Below are experts of layer 8 (counted from 0) of a mixture-of-experts language model. Rows are named router (the router's row for the expert), up (a neuron's input weights, with its number), down (a neuron's output weights, with its number) and show model dimensions 80-159. Each number is 128 + 24 x the weight over its row's rms, rounded and kept within 0 to 255.
After each expert's rows: "mostly gets" lists some tokens that are sent to it at least half of the time; "comes before" lists some tokens at least twice as common just after its tokens as in all text. This comes from a sample of Wikipedia text that the model never trained on. Tokens count by the router's weight.

# expert 46
router [134 104 109 146 134 144 143 141 199 130 157 164 134 107 111  98  98 137 118 142 149  89 138 104 154  98 148 146 111  89 156 144 132  79 125 152 127 104 137 150 106  98 181 137 108 161 156 115 155 157  82 129 123  97 106 158 136 141 132 143 125  98 132 128  95 130 112 136 116 129 141 128 127 123 136 128 143 126  88 105]
up0 [119 174 150 123 131 142 114 112 101 152 122 148 105 100  91 100 178 170 145  96 114 120 142 148 123 107 159 111 133 141 102 145 103  99  99 140 110 117 151  94 148 111 126 110  84 116 114 115 156  87 159 112 156 158 165 143 166 130 126 156 106 123 151 139 156 102 166 111 187 109 129 149 163 123 100 140 116 143 145 139]
down0 [145 126 110 139 103 139 127 137 125 103 108 122 127 111  91 146 134 112 144 181 128  95 122 135 146 147 122 138  84 121 122 141 151 140 134 145 125 127  71 153 138  80 123 175 136  85 112 140 137 140 122 129 117 103  98 118 142  94 107 126 145 159 118 143 168 137 117 135 107 124 173 159 147 142 144 108 168 106 106 128]
mostly gets: " ", " £", " (", "TV", " these", " Records"
comes before: "1", "2", "3", " |", "4", "5"

# expert 22
router [166  97 159 116 175 149 122 150 149 126 175 163 134 111 120 118 148 101 161 140  96 115 125  99 161 113 158 137  82 118 123 129 134 114 135 148 115 146 117 143 126 177 134 173 106 138 149 115 180 114  92 147 130  71 100 135 119 157 133 143  90 126 120 122 136 155 106 151 142 117 101 108 137 103 151 135 120 163 106 123]
up0 [110  84 115 137 150 108 104 139 157 103 170 126 102 109 115 161 140 119 135 157 145 163 124 134  92 147 172 105 135 128 124 105 109 139 101 141 151 154  98  97 141 155 166 118 141 119 134  99 136 134 125 160 125  86 133 119 116 144 112  95 152 111 115 168 132 147  80  97 174 117 121 103 115  83 174 145  99 101 135 156]
down0 [127 139 144 106 108 116 121 128  88  86 128 157 101 127 116 147 114  97 126 109 115  99 125 144 152 159 124 161 119 108 130 152 104 150 124 123 146 119   0 138 162 119 144 140 151  48 102 124 137 176 130 144 148 125 143  98 139 110 145 117 140 114 128  98 126 151 152 123 131 125 117 134 126 150 101 103 145 163 131 112]
mostly gets: "\".", ".\"", ").", " .", ".", ".."
comes before: "\n", " The", "9", "0", " In", " He"

# expert 13
router [148 122 104 132 186 101 127 167 139 148 158 188 131 133  69 114 106 123 150 150 108 143 132 131 118 129 132 120 146 142 129 127 129  63 148 126 148 130 135 168 123 120 120 149 114 122 147  99 176 143  88 130 135 124 116 135 108 141 115  88 124 125 137 108 118 129 135 136 145 127 105 123 142  86 160 128 109 157 117 106]
up0 [141 129 126  97 148  91 113 115 167 150 122 136  95 133 147 178 123 127 127  90 176 113 129 140  87 147 148 119 148 108 150  98  89 129 111  91 141 144 138 161 122 124 102  87 100 116 155 116 139 102 137 143 109 100 149 123 179 138  88 142 134 166  87 108 132 151 121 169 147 153 119 165 170 132 144 134 176  96 144 133]
down0 [ 81  98 140 139  77 124 129 119 123 148 109 123 169 162 127 117 133 160 109 124 134 138 125 147 115  90 120  78  98 124  91 105 128 131  89 173 135 127  61 161  86 103  84 115 145  64 146 129 145 122 176 115 109 121  96 119 130 173 135 133 130 146 148 174 117 141 136 140 119 135 101 102 152 124 107 123 113 108 135 113]
mostly gets: "|", " between", " from", "=", "):", " include"
comes before: " ", " \"", " S", " A", " N", " C"

# expert 3
router [150  52 107 145 133 130 133 139 137 143 123 151 183  91 115 140 145  98 162 156 139 145 137 107 155 118 125 102 135 147 120 106 103 118 135 136 140 118 154 134 131 156 156 137  94 168 140  94 160 144 101 134 139 108 121 131  86 134 153 134 153 134 101 116 131 131 102 144 111  95 105 123 135 109 168 132  99 137 156 102]
up0 [109 140 136  80 142 157 161 157 121 162 110 165 158 134 137 133  87 145 173 114 131 106 106 111 133 142 113 123 177  95  87 158 152 146 148 134 145 142 117 114 130 116 115 142  81 155 100  95 126 165  80 111  95 138 111 126 157 102 130 151  95 125 134 102 151 160 165 121 137 130 155 113  75 139  98 170 165 167 134 142]
down0 [130 115 114 152 145 110 160 128 130 128 139 126 128 125 104 119 136 153 120 159 132 118 143 144 137 113 172  95 128 103 138 133  65 122 112 106 170  74 143 123 128 120 164 102 111 129 108  91  98 119 118 121 130 128  87 148 155 146 137  67 143 186 136  98 138 104  89 156 123 143 114 126 132 133 158 108 170 117 128 170]
mostly gets: " century", " numerous", " Ed", " period", "present", "%)"
comes before: " |", ",", ".", ";", "–", ")"

# expert 8
router [115 121 111 109 129 101 147 119 158 154 160 200 147 112 114 148 114 113 129 125 139  85 106  72 129  95 107 140 131 180 130 127 110 120 126 129 171  98 143 127 103 145 135 116  80 182 128 126 151 183 111 161 156 109  87 122 130 152 112 138 135 142 129 141 122 133 132 180 137 117  88 126 158 116 149 146 112 162  97  72]
up0 [172 141 104 106 115 128 100 147 109 168 158 156 137 149 127 136 151 104 118  88 128 136 123 115 175 126 134 120 140 144 122 162 157 105 107 133 193 108 139 106 146 141  97 100 128  98 180 111 153 101 124  89 153 113 119 100 117 108  89  92 154 146 116 106 113 125 176 137 148 144 128 112  83 112 163 158 133 131  68 142]
down0 [139  79  99 119 123 161 129 147 152 139 133 168 130  98  88 145 127 126 142 152 119 118  95 146 140 161 110 132 161 128 140 122 128 125 121 154 143  87 135 121 146 137 118 116 143 138 122 111 104 152 154 172 103 147  92 153 104 162 111 111 118 134 151 176  92 148 126 162  96 135 122 160 154 118 154 137 118 153 118  91]
mostly gets: " was", " is", " had", " have", " were", " are"
comes before: " a", " in", " the", " by", " an", " to"

# expert 14
router [154 107  92 111 177 157 153 166 144 174 145 164 135  99 123 118 128 122 135 132 110 104 121 105 134 105 123 118  94 152 199 130 107 108 131 138 135 128 126 148 101 130 134 120  97 139 161 125 149 106 105 116 147 112 117 193  84 141 125 125  90 141 136 124  82 122 114 116 145 121  86 126 171  98 141 145 136 137 117 117]
up0 [135 130 103 110 131 155  95 165  93 137 179 126 134 157 104  92 117 162 155 116 144  97 161 145 156 167  99 147 117 140  77 157 107 144 100 108 122 100 132 147 117  85  91 121 109 134 120 124 161 119  80 141 130 187 111 139 140 110 138 133 120  97 141 115 136 136 115 106 147 138 155 107 139 153 117 131 148  98 152 122]
down0 [180 132 126 107 139  98 112  92 144 140 121 126 114 109 145 138 104 127 132  94 129 119  93 144 140 139 133 113 162 135 127 112 116 151 190 140 150 145 109 144 110  98 150 129 110  91 122 135  70 135 138  92 156 124  83 143 107 160 137 138 138 135  96 136 160  84 129 159 131 113 134 123 135  73 131 149 161 105 132 122]
mostly gets: " with", " from", " between", " at", " on", " about"
comes before: " the", " a", " his", " an", " its", " their"

# expert 42
router [137  93 129 148 184 142 118 135 136 150 154 132 182  89 112 114  90 126 119 102 163 103  99  88 116 113 117 132 140 127 114 144 129 100 134 123 152 166 167 152  63 136 105 108 148 130 144 134 173 106  86 137 143 128  87 153 116 166 178 144  94  94 150  95 150 126  88 145 110 133 114  83 158 121 149 140 120 144 150 104]
up0 [146 125 127 121 148 133 118 141 118 116 128 120 119 113 142 118 102 149 133 118 173 104 144  81  74  88 142 121 107 128 158 150  88  95 191 139 140 117 138 153 154 121 105  95 117 101 117 107 111 118  95 149 153 141 107 157  68 126 108 128 116 138 113  81 142 104  91 106 122 141 109  92 117 112 141  98 150 131 124  95]
down0 [120  98 132 156  98 148 135 122 124 133 155 133 138  67 109 125 105 101 109 139 132 133  66 153 177 156 127 137 149  80 138 106 127 125 124 160 144 136 144 132 132 101 155 139 129 178 113 103 138 125 156 102 119 116 123 144 154 159 144 124  95 126 153 158 142 139 117 124 130 133 166 172 127 118 150 147 145 102 105 160]
mostly gets: " US", " States", " York", " USA", " Japan", " Indian"
comes before: ",", ")", ".", "C", "I", "O"

# expert 29
router [161 100  95 124 169 127 118 159 148 152 150 170 163 136 103 108 139 122 116 147 135 135 142 110 129 103 118 112 112 125 150 124 136  84 114 162 145 142 158 112 163 124 131 185  99 155 134 146 144 161  76 150 144  90  94 124 135 140 135 117  95  97 117 125 129 148 131 151 125 128 128 110 123 146 162 140 132 128  80 124]
up20 [116 122 106 159 171 109 140 107 121 146 133 199 141 137 139 132 142 119 134  94 116 118 111  83 119  66 155  88  90 149 155 133 158  99 141 122 125  81 130 141 153 173 150 158 152  87 156 104 160 134 124 151 108 117 110 126  98 168 112 160 101 146 132 106 151 128 146 168  96 138 109 170 110 143 130 114 136 101 102 141]
down20 [138 127 108  96 135 174 131 103 121 114 139 150 126 137 109 167 120 133 133 148 147 120 126 174 138 183 134 161 109 148 127 112 101  85 114 124 128 131 212 111  61  59 110 123 134 159 110 132 117 167 118  81 162 114 134 128 151 119  91 139 104 155  86 133 148 126 112  95  98 115 132  90 133 122 141  92 106 135 129 164]
mostly gets: " ", " +", "   ", " Turnout", " JPL", "ić"
comes before: "1", "2", "3", " |", "4", "5"

# expert 7
router [174  70 121 106 165 126 124 154 182 159 150 187 137  87 127 123 137 128 170 108 136 146 130 119 122 122 139 110 134 161 130 110 142 111  94 142 143 154 146 108 134 130 140 179 114 199 111  98 140 138 121 159 133 125  93 163 152 141 100 129 100 141 126 125 129 153 125 150 127  90  78 126 148 117 127 164 110 142 128 107]
up0 [144 139 112  82 111 142 148 104 136 155 137 121 134 106 147 129 126 163 153 126 128 139  87 101 151 109 128 108  98 106  81  85 144 136  91 136  95 125 109 115 117 147 175 120 173 146 124 123 137  86 116  97 130 108 146 165 157 122 157 139 121 137 114 114 109 144 136 133 101  86  96 142 113 136 130 118  93 130 110 176]
down0 [123 148 124 112 109 121 136 116 121 123 119 120 127  95 152  88 143 104 117 128 142 138 121  83 128 133 123 136 107 141 175 151 123 157 139 128 117 124 176 142 118 123 113 176 125 153 179 127 116 193 134 114 157 118 109 157 141 125 167 158 155 132 142 126 165 119  99  89 136 106 125 143 144 126 124 150 125 111 168 111]
mostly gets: " him", " won", " end", " announced", " took", " went"
comes before: " to", " the", " in", "s", " a", " by"

# expert 36
router [154  63 123 124 146 157 129 139 139 133 152 154 162 117 124 130 111  85  93 103 127  94 126 132 171 104 128 131 126 103 184 150 145  83 137 104 131 176 139 129 119 138 139 147 130 166 107 119 160 136 136 144 142 114  88 175 117 159 167 112 115 128 106 139 135 103 109 124 140 147 126 118 168 148 141 124 163 124 134 102]
up0 [172  92 177 179 119 104  99 133  97 139 147 139 125 117 122 123 160 127  98 138 136 121 176 140 134  80  94 134 104  88 150 142  93 161 102 136 158 136 160 116 105 115 159 103 138 143 139 140 139 169 141 127 102  91  68 139 174 142 166 116 108 137 120 114 145 143 120 131 117 143 151  78  74 120  99 102 121 124 130 119]
down0 [133 133 112 104 137 104 134 123 137 188 114 144 122 136 126 162  99 150 116 109 109 128  89 122 130 113 136  91 144 128 174 106 157 147  65 164  99 172 109 158 140 123 104 152 119 117 159 104 128 102 111 133 140 159 165  96 142  97 117  86 119 122 122  86 121 128 105 109 162 177 132 151 114 123 137 139 117 180  78 164]
mostly gets: " head", " author", " host", " official", " politician", " model"
comes before: " of", "s", "ed", ",", " and", "."

# expert 40
router [169 108 125 150 177 134  98 147 127 130 115 179 142 123 100 145 179  96 167 116 118 101 137 115 130 115 115 125 111 171 118 109 172 116 100 146 149 150 122 117 134  98 112 146  98 147 144 113 148 132 145 159 165 118 120 137 135 139 150 153  81 124 150 150 124 136 113 167 157 111 116 123 167 115 130 162 123 152  98  62]
up0 [155 126 123 112 111  95 120 132 167  91  79 154 144 138  87 117 112  85 154 140 115 141 132 158  89 176 102 116 135 146 137 143 142 129 112 160 120 139 136 116 157 161 130 120 103  93 139 139 130 138 153  92 137 130 128 125 161 144 171 189  95 121 128 178 130 110 160 101 107  92 128 151 146 114 140 129 123  95 118 103]
down0 [147 128  87 178 119 135 128 105 107 163 117  66 129  76 133 150 135 170 130 133 124 135 135 126 163  99 159 133 148 172 159 108  84 112 119 108 147 113 143  96 113 125 138 154 104 161 123 131  99  94 133 129 124 127 128 100 130 110  66 147 177 132 131 148 139 154 127 152 153 153 128 109  79 164 109 145 114 111 147 150]
mostly gets: " Championship", " football", " tournament", " professional", " league", " basketball"
comes before: " ", " the", " League", " team", " season", " Cup"

# expert 27
router [173  68 139 164 147 146 130 135 116 152 159 160 154  76  57 136 105 120 133 113 108 116 131 126 117  84 140  88 106 132 116 133 142  91 144 156 151 130 168 105  98 146 156 149 120 144  94 106 132 152 140 170 155 124  88 150 104 176 117 121 115 106 154 109 139 145 103 142 133 136 112 105 134 125 155 133 104 158 139 101]
up0 [158 150  99  91 167 143  98 149 110  95 137 143 154  91  71 144 125 125 139  89 147 134 137 120 114 166 136 142 106 150 157 137 124  86 157 154 139 136 176 111 181 102 136 152 138 102 124 146 151 102 110 203 171  99 127 149 161 100  76 104 101 104 144 147 121 149 146 129 127 131 146 111 142 102 128 156 138 135 132 127]
down0 [135 134 162 146 132 115 169  98 118 140 127 127  78 156 119 129 147 145 129 129 156 112 125 118 154 135 148 113 114 110 130 132 149 188 161 136 137  79 133 126  94  86 127 120  97 140 105 138 148 143  78 147 144 135 112 187 165 165 184 108 144  94 128 160 151 142 115 122 114  77 127 123 162 124 134 116 141 128 131  90]
mostly gets: " John", "ford", " Paul", " James", " William", "ville"
comes before: ",", " |", " (", "'", " and", " B"

# expert 21
router [140  96 130 137 130 148 169 178 128 165 181 142 136 135 114 147 147 122 139  94 142 119 114 119 126  99 158 137  96 121 161  82 129 111 105 132 120 128 195 136  60 146 144 152  94 171 156 117 154 144 129 141 177 117  97 152 101 145 116 111 100 143 153 121 133 107  82 120 121 148 131  96 154 137 140 136 135 155  75  90]
up0 [127 123 132  99 129 156 148 110 102 148 121 103 136 105 137 132 114  56 170 144 102  97 152 141 166 105 148 168  96 144 116 107 143 165 139 115 129 157 123 111  68 112 121 123 156 120  96 130 138 161 100 134 132 142 105 113 137 127 106 121 118 133 148 176  92 148 132 143  93 109 138 143 118  98  99 110 137 134  95  77]
down0 [124 131 112 119 120 119 141 167 147 133 121 118 177 140 137  99 141 129 132 156 144 155 128 121 143 165 143 125 122  86 134  74  86 119 163 136 139 143 152 111  95 118 132 141 113 125 131 108 132 137 146 124 151 105 135 221 170 130  96 134 137 129 120 123 126 100 105  79 123 152 126 116 123 117  96 154 134 100 172 122]
mostly gets: " set", " top", " wind", " low", " lead", " hand"
comes before: "ing", "ed", "s", "ers", "-", " of"

# expert 25
router [129 120 149 174 140 127 127 114 150 149 176 135 114 124 118 129 137  96 161  86 135 104 124 132 120 111 134 138 118 124 135 125 125 100 143 126 158 111 151 131  87 130 140 128 138 157 113 129 124 150 123 159 171 139  95 165  97 182 144 118 113 164 140 114 130 132 122 133 100 146 115 111 154  54 147 159 142 151 125  75]
up0 [144 103 131 128  99 133 153 142 130 131 120 118 105 135 108 141  88 118 106 103 127 130 137 156 158 115 102 104 158 129  96 131 164 152 121 137 134 108 150 108 120 132 155 136 149 111  83 113 161 127 141 124 109 153 132 139 151 143 118 137 130 149 159  73 124 131 160 153 112 142 146 177 100 166 119 167 139 100 154 116]
down0 [138 130 149 130 147  98 124 140 163 105 105 188 138 139 129 133 108 141 135 140 122 119 139  97 120 104 153 111 118 141 104 110 161  99 130 137 124 196 162  95 142 135  93 110 155 100 123 123 177 127 163 151 118  89 130  92  93 132 139 146  94  85 136 164 104 136 121 170 130 145 146 123 150  96 183 151  99  89 125 113]
mostly gets: " Genus", "|---|---|---|", " Succeeded", " Preceded", " Date", " Coordinates"
comes before: ":", " |", " (", " of", "==", " by"

# expert 37
router [149 100 114 121 123 142 133 141 148 172 149 153 164 103 105 118  78  95 149 144 143 107 128  65 150 129 124  92  61 128 137  99 132 122 149 129 174  94 162 132 124 156 135 125 123 162 164 108 164 143 116 109 146  93 100 150 135 154 130 117 152 138 125 123  87 125 118 146  94 121  98 137 152 142 120 150 124 149 129 140]
up0 [116 140 141 102 138 190 155 143 112 148 141 122 157 107 132 177 112 161 125 128  87 134 151 122 155 153 120 158  66 131 115 111 135  89 149 114 124 141 112 118 138 190 130 100  99 118  99 158 106 151 128 100 100 151 128 142 134 133 107  87 104 121 121 152 132 141 132  86 100 148 124  83 141 124  93 107 123 154  95 117]
down0 [146  91 176 124 127 102  75  81 143 124 134 142 150 149 118 133 161  92 149 125 164 115 111 143 133 116 124 136 127 151 115 120 145 139 110 161  98 150 100 104  90 126 135 151 151  83 101 124 186 126 183 111 128 132 113 125 107 136 142 134 166 133 117  91 155 126 145 102 109 109 119 134 118 101 136 131  81  91 137 144]
mostly gets: " not", " can", " they", " people", " members", " ass"
comes before: " of", ",", ".", " be", " in", " and"

# expert 38
router [135  81 108 159 132 128 124 138 127 160 160 148 160 139 131 130 132 129 155 121 129 118 129  87 136 108 115 111 132 141 129  97 149 107 148 131 182 126 129 128 112 149 100 115  81 161 154 113 183 120 126 174 122 144  67 196 128 150 133 149 132 123 143 123 125  98 100 116 111 107 117  95 136 121 126 118 136 121 120 103]
up0 [173 132 118 126 131 109 119 174 150 164 144 140 166 171 121 159 162 104 171 139 130 138 132 106 131 143 117 126 128 171 135 103 114 123 170 159 136 125 135 149 104 120  82 101 103 101 136 165 177 115 149  93 140 143  94 176 113 116 108 194 123 138 154 150 105 103 115 120 128 103 130 140 165 135  96 120 122 142 120 160]
down0 [120 153 133 120 144 125 121 123 123 148 135 150  95 133 156 174 134 127 110 123 139 142 150 135 115 119 117  96 145 114  77 206 121 130 133 152 156 103 145 132 122  93 163 132 120 155 119 112 106  61  81 143 101 165 119 100 118 114 111 123  77 108 123 108  73 137 142 109 117 133 124 112 126 124 146 117 116 127 117 119]
mostly gets: " km", " ft", " number", " mi", " population", " located"
comes before: ".", " in", " of", ",", " (", ")"

# expert 24
router [107  76  93 114 144 159 169 115 139 150 137 150 159 139 139 145 148 120 136 136 109  97 153  96 127  83 116 130 113 112 150 143 168  82 136 146 115 143 140 150 117 139 120 151  98 178 166  88 153 120 112 209 156  96  92 139 124 142 121 142 138 134 136 132 119 123 125 151 125 126  92  99 150  97 132 134  96 136  86 126]
up0 [127 120  83 136 150 146 164 148 180 109 154 134 134 158 153 123 155 129 127 142  92 122 145 112 153 136 121 121 120 145 156 122 128 107 131 127  95 169 101  93  93 114 123  98  90 172 161 145 125 175 146 123 154 121 148 107 114 165 146 121 126 104 178 109 168 144  99 151  82 160 138 122 128 157  84 177 105 105 106 123]
down0 [108 131 141 187 154 111 134 166  95 114 106  84 140 130 104 134 118  88 153 113 154 111 152 151 130 150 167 153  87 114 119  73 106 125 130 142 112 144 148  99 122 150 115 150 169 104  90 124 154 109 125 119 120 155 151 110 118 103 166 125 156 147 118  98  97 185 106 107 110 135 115 118 147 147 136 140 128 138 174 130]
mostly gets: " Swing", " ±%", " +", "0", " zone", "ridge"
comes before: "0", "1", "2", "9", "8", "7"

# expert 43
router [141  96 156 152 153 140 143 142 133 132 164 152 189 121 112 151 120  85 131 128 123 103 124  74 122 113 132 115  86 106 167 118 105 116 130 111 161 108 168 135 117 140 149 119 125 176 173 108 136 133  82 156 126  77 124 144 114 155 139 145 130  91 140 139 122 117 130 138  91 120 128 110 146  94 152  75 117 147  99 112]
up0 [111 110 121 155 175 123 119 181 156 128 117 132 109 118 161 151  63 105 113  86 148 100 111  90  89 120 143 128 165 100 155 141  91 166 127 122 149 130 124 111 141 135 111 136 154 119 122 151 163 115 133 129 157 146 118 151 142 136 102 154 137 148 132 102 139 140 107 100  94 133 108 186 154 164 110 107 135 112 153  93]
down0 [113 118 109 111 139 184 125 104  86 116 135 163 111 111  74 162 138 115 135 204 110 104 115 123  94 129 148 120 122 131 113 106 142 143 176 127 126 129 130  87 116 176 116 117  86 104 163  81 118 168 126 109 107 176 117 121 117  83 109 139 129  99 111 149 147 135 151 120 160 129 149 110  45 143 149 136 122 183 134 133]
mostly gets: "9", "8", "7", "6", "5", " few"
comes before: "7", "8", "6", "0", "5", "9"

# expert 20
router [145 125 124 150 130 111 122 135 164 128 142 199 169 124 142 160 133  80 119 109 123 114  98 132 128  83 154 142 111 161 149 125 108 112 152 144 135 137 149 136 107 148 156 154 137 147 135 114 162 176  91 139 172 125 128 178 128 148 135 143 118 129 137 106 103 141 124 141 102 107 116 110 137 132 128 112 127 125 118 100]
up0 [129 156 135 163 104  79 116 142 155 144 107 129  95 122  93 127 141 130 102  91 130 133 161 131 152 101 165 125 114 160 130 167 101 102 112 156  88 151 115 149 155 149 108 159 119 137 116 105 166 113 121  97 150 110 166 134 170 112 100 173  96 101 131 142  78 146 108 156 151 100 126 145 161 149 159  95  90 103 117 144]
down0 [149 168 136 158 115  84  81 110 127 120 138 141 149 130 120 101 129 100 107  71 116 129 102 120 155 156 124 102 119 117 136 109 126 160 131 101 102 100  82 148 100 128 133 131 116 117 136 128 124 123 157 112 164 159 123 159  97 183 141 115 157 139 142 119 128 150 159 104 124 142 116 144 127 145 117 155 174 125 186 132]
mostly gets: "|---|---|---|---", "\n", "==", "\".", " =", "|---|---|---|---|"
comes before: "|", "-", "==", "\n", "===", "The"

# expert 16
router [162  85 109 158 155 149  83 125 143 146 142 146 149 119 117 115  97  80 160 111 157 117 107 104 130  76 120 128 147 150 137 135 163 110 122 131 121 142 144 120 130 109 131 160 111 168 166 130 161  98 135 150 124 113  61 160 122 131 126 125 108  97 132 134 119 145  93 149 150 155 117 113 151 124 148 175  97 170 128 103]
up0 [105 132 110 112 130 111 127 118 140 186 135  91 139 117 133 168 127 145  80 129 112 145 110 115 115 174 158 153 101 106 154 162 136  79 111 144 132 167 132 106 104 105 101 103 153 128 141  99 101  98 139 108 137 134 141 119 155 109 121 138  95  73 112 129 154 131 143 118 133 129  98 108 118 137 155  94 168 143 150  95]
down0 [128 126 101 108 141 117 161  97 114 125  74 158 141 124 140  83 153 138 169 123 157 108 158  84 156  93 121 120 140 109 127 110 109 136 159 138 141 184  92 164 129 192 159 144 155 147 124 170 144 149 111 173 115 114 108  65 148 102 117 125  97 141 140 143 111  93 111 134  99  85 146 125  99 127 104 135  98 105 119 125]
mostly gets: "See", "^", " air", "●", "$", " %"
comes before: " |", "s", " of", " (", "\"", " is"

# expert 19
router [160  78 140 143 136 144 110 145 161 106 140 157 149 117 127 150 106  98 137 172 139  98 117 107 115  91 115 128  79 116 123 121 125  99 148 155 143 152 153 137  91  99 139 116 116 190 116 141 171 146 152 150 149 122  98 147 134 129 135 134 131 129 143 150 142 114  78 115 110 161 100 119 151 101 163 157 104 148 134  79]
up0 [126 108 149 125 150 152 129 172 180 114 102 121 121  84 119 160  86 163 126 153 151 153 141  68 105  95 136 187 157 141 142 142 107 137 115  99 120 175 114  92  69 148 129 105 102 166 104 111 141 155 151 120 137 163 124 112 150 105 118 164 127 117 137 116 142 126 125 138 169 104 171 122 168 126 120 157 113 160 119 109]
down0 [147 139 136  76 161 148 156 127 128 138 106 137  97 146 155 112 143 132  81 129 125 135  94 103 158 130 124 170 131 122 143 143 140 136 179 111 116 131 162 152 131  76 140 122 132 159 128 115 140 124 123 105 112 111 123 146 148 163 134  74 125  97 175 163 120 170 116 149 103 159 125 138 118  70 140 165 115 160  83 114]
mostly gets: " music", " art", " story", " Museum", " company", " film"
comes before: " of", ",", ".", " in", " and", " was"

# expert 6
router [128 113 153 148 138 123 130 191 189 142 169 121 151 118  90 171 102  89 139 106 123 130 112  98 164 108 110 133 138 123 164 134 111  86 128  96 143  83 149 140 112 129 127 133  99 154 147 106 165 140 140 175 165  99 116 118 146 146 136 114 106 103 121 126 133 119  92 118 117  95 117 109 190  98 145 126 125 135  76  76]
up0 [108 166  85 124  61 112 118 122 134 106  87 154 117 131 122 157 151 132 114 109 122 105 110 144 123 174 126 156 133 163 158 137  91 178 140  93 159 148 124 134 155 114 116 159 113 160  92 117 147 135 123 109 114 115 128 137 140 153 158 120 148 176 164 162 105 142 158 107 107 158 161 133 140  70 153 114 132 114 163  76]
down0 [129 115 107 132 118 153 154 133 145 120 109 137 138  97 150 131 142 137 120 141 130  99 151 126 108 161 169 121 144 137 101  69 143 104 104 193 103 143 117  85 129 140 139 117 142 142  95 168 120 123 137 123  90 150  37 161 166 116 143 122 116  79 142 109 152 108 138 150 158 117  89 123 124 143 106 165 159 109 174 160]
mostly gets: " |", "|---|---|---|---|---|---|", " –;", "|---|---|", "|---|---|---|---|", ";"
comes before: " ", "\n", " —", " +", " −", " –;"

# expert 11
router [122  92 135 167 142 138 131 135 152 131 148 144 144  71  84 134  87 110 141  93 125 106 130 138 122 101 117 134 117 122 128 106 116 110  91 143 151 149 144 147 103 145 166 127  95 127 119  90 163 157 103 139 155 139 120 126  98 201 161 150 105 124 108  85 123 114  88 166 161 129 118 125 162  98 129  98 138 150 139 111]
up0 [150 129 117 135 123 166 161 146 148 125  79  92 116 122 144 108 158 102 123 145 160  87 140 152 113 122 126 161 132 117 147 129  96  96 174 160 147 125 115 149 104 119 155 110 151 132  95 100 132 178 147 142 105 134 141 152 156 112 127 158 161 113 155  97 167 136 106 132 108 117 141 119 100 107 147 152  88 141 118 124]
down0 [110 130 106 140 107 129 140 136 147 168 103 163 146  94  93 104 128 163 124 143 150 173 126  84 130 124 126  99 135 136 119 121 138 129  83 106  91 139 152 138  98 114  89  96  95 131 168 138 115 130 110 119 156 114 137 147 115 178 148 156 151 196 150 134 103 130 183 152 154 118 134  89 147 140  84 131 125 110 105 136]
mostly gets: " ==", ").", "\".", " ===", ".\"", "|---|---|---|---|---|---|"
comes before: "\n", "-", " The", "The", " He", " It"

# expert 5
router [136  44 120 121 180 153 149 136 148 159 147 119 177 118 107 149 109 141 107 138  98 104 107 105 118 136 118 141 130 116 150 129 130  61  96 122 180 158 142 148 113 161 112 116 116 143 132 164 185 113  99 134 150 109  98 139 111 148 150 154 117 129 118 131 114 113  99 134 133 132 106 110 141 108 164 122 129 128 135 124]
up0 [148 104 151  93 126 135 127 156 121 134 126 143 184 157 129 111  99 118 100 125 162 128 140  98 158 102 104 117 133 113 112 149 100 135 126 159 164 166 116  94 135  99 101 119 172 152 128 144 128 101 100 144 117  87 133 149 100 158 106 169 129 164 101 104  95  88 147 157 145 155 109 143 105 123 165 113 124 120 131 119]
down0 [141 127 130 141 150 142 156 124 147 111 124 125 154  82 129  86 151 141 132 106 126 158 103 123 135 108 136 114 107 135 136 105 126  76 121 153 109  78 214 146  81 111 100 139 114 150 124 142 118 124 129 111  94 102 102 152 143 121  93 120 117 143 121 141 152 156 125 109 171  94 144 145 146 147 133 152 151 151 156 131]
mostly gets: "V", "BR", "ER", "TA", "RA", "SA"
comes before: " |", ")", ";", "O", "E", "S"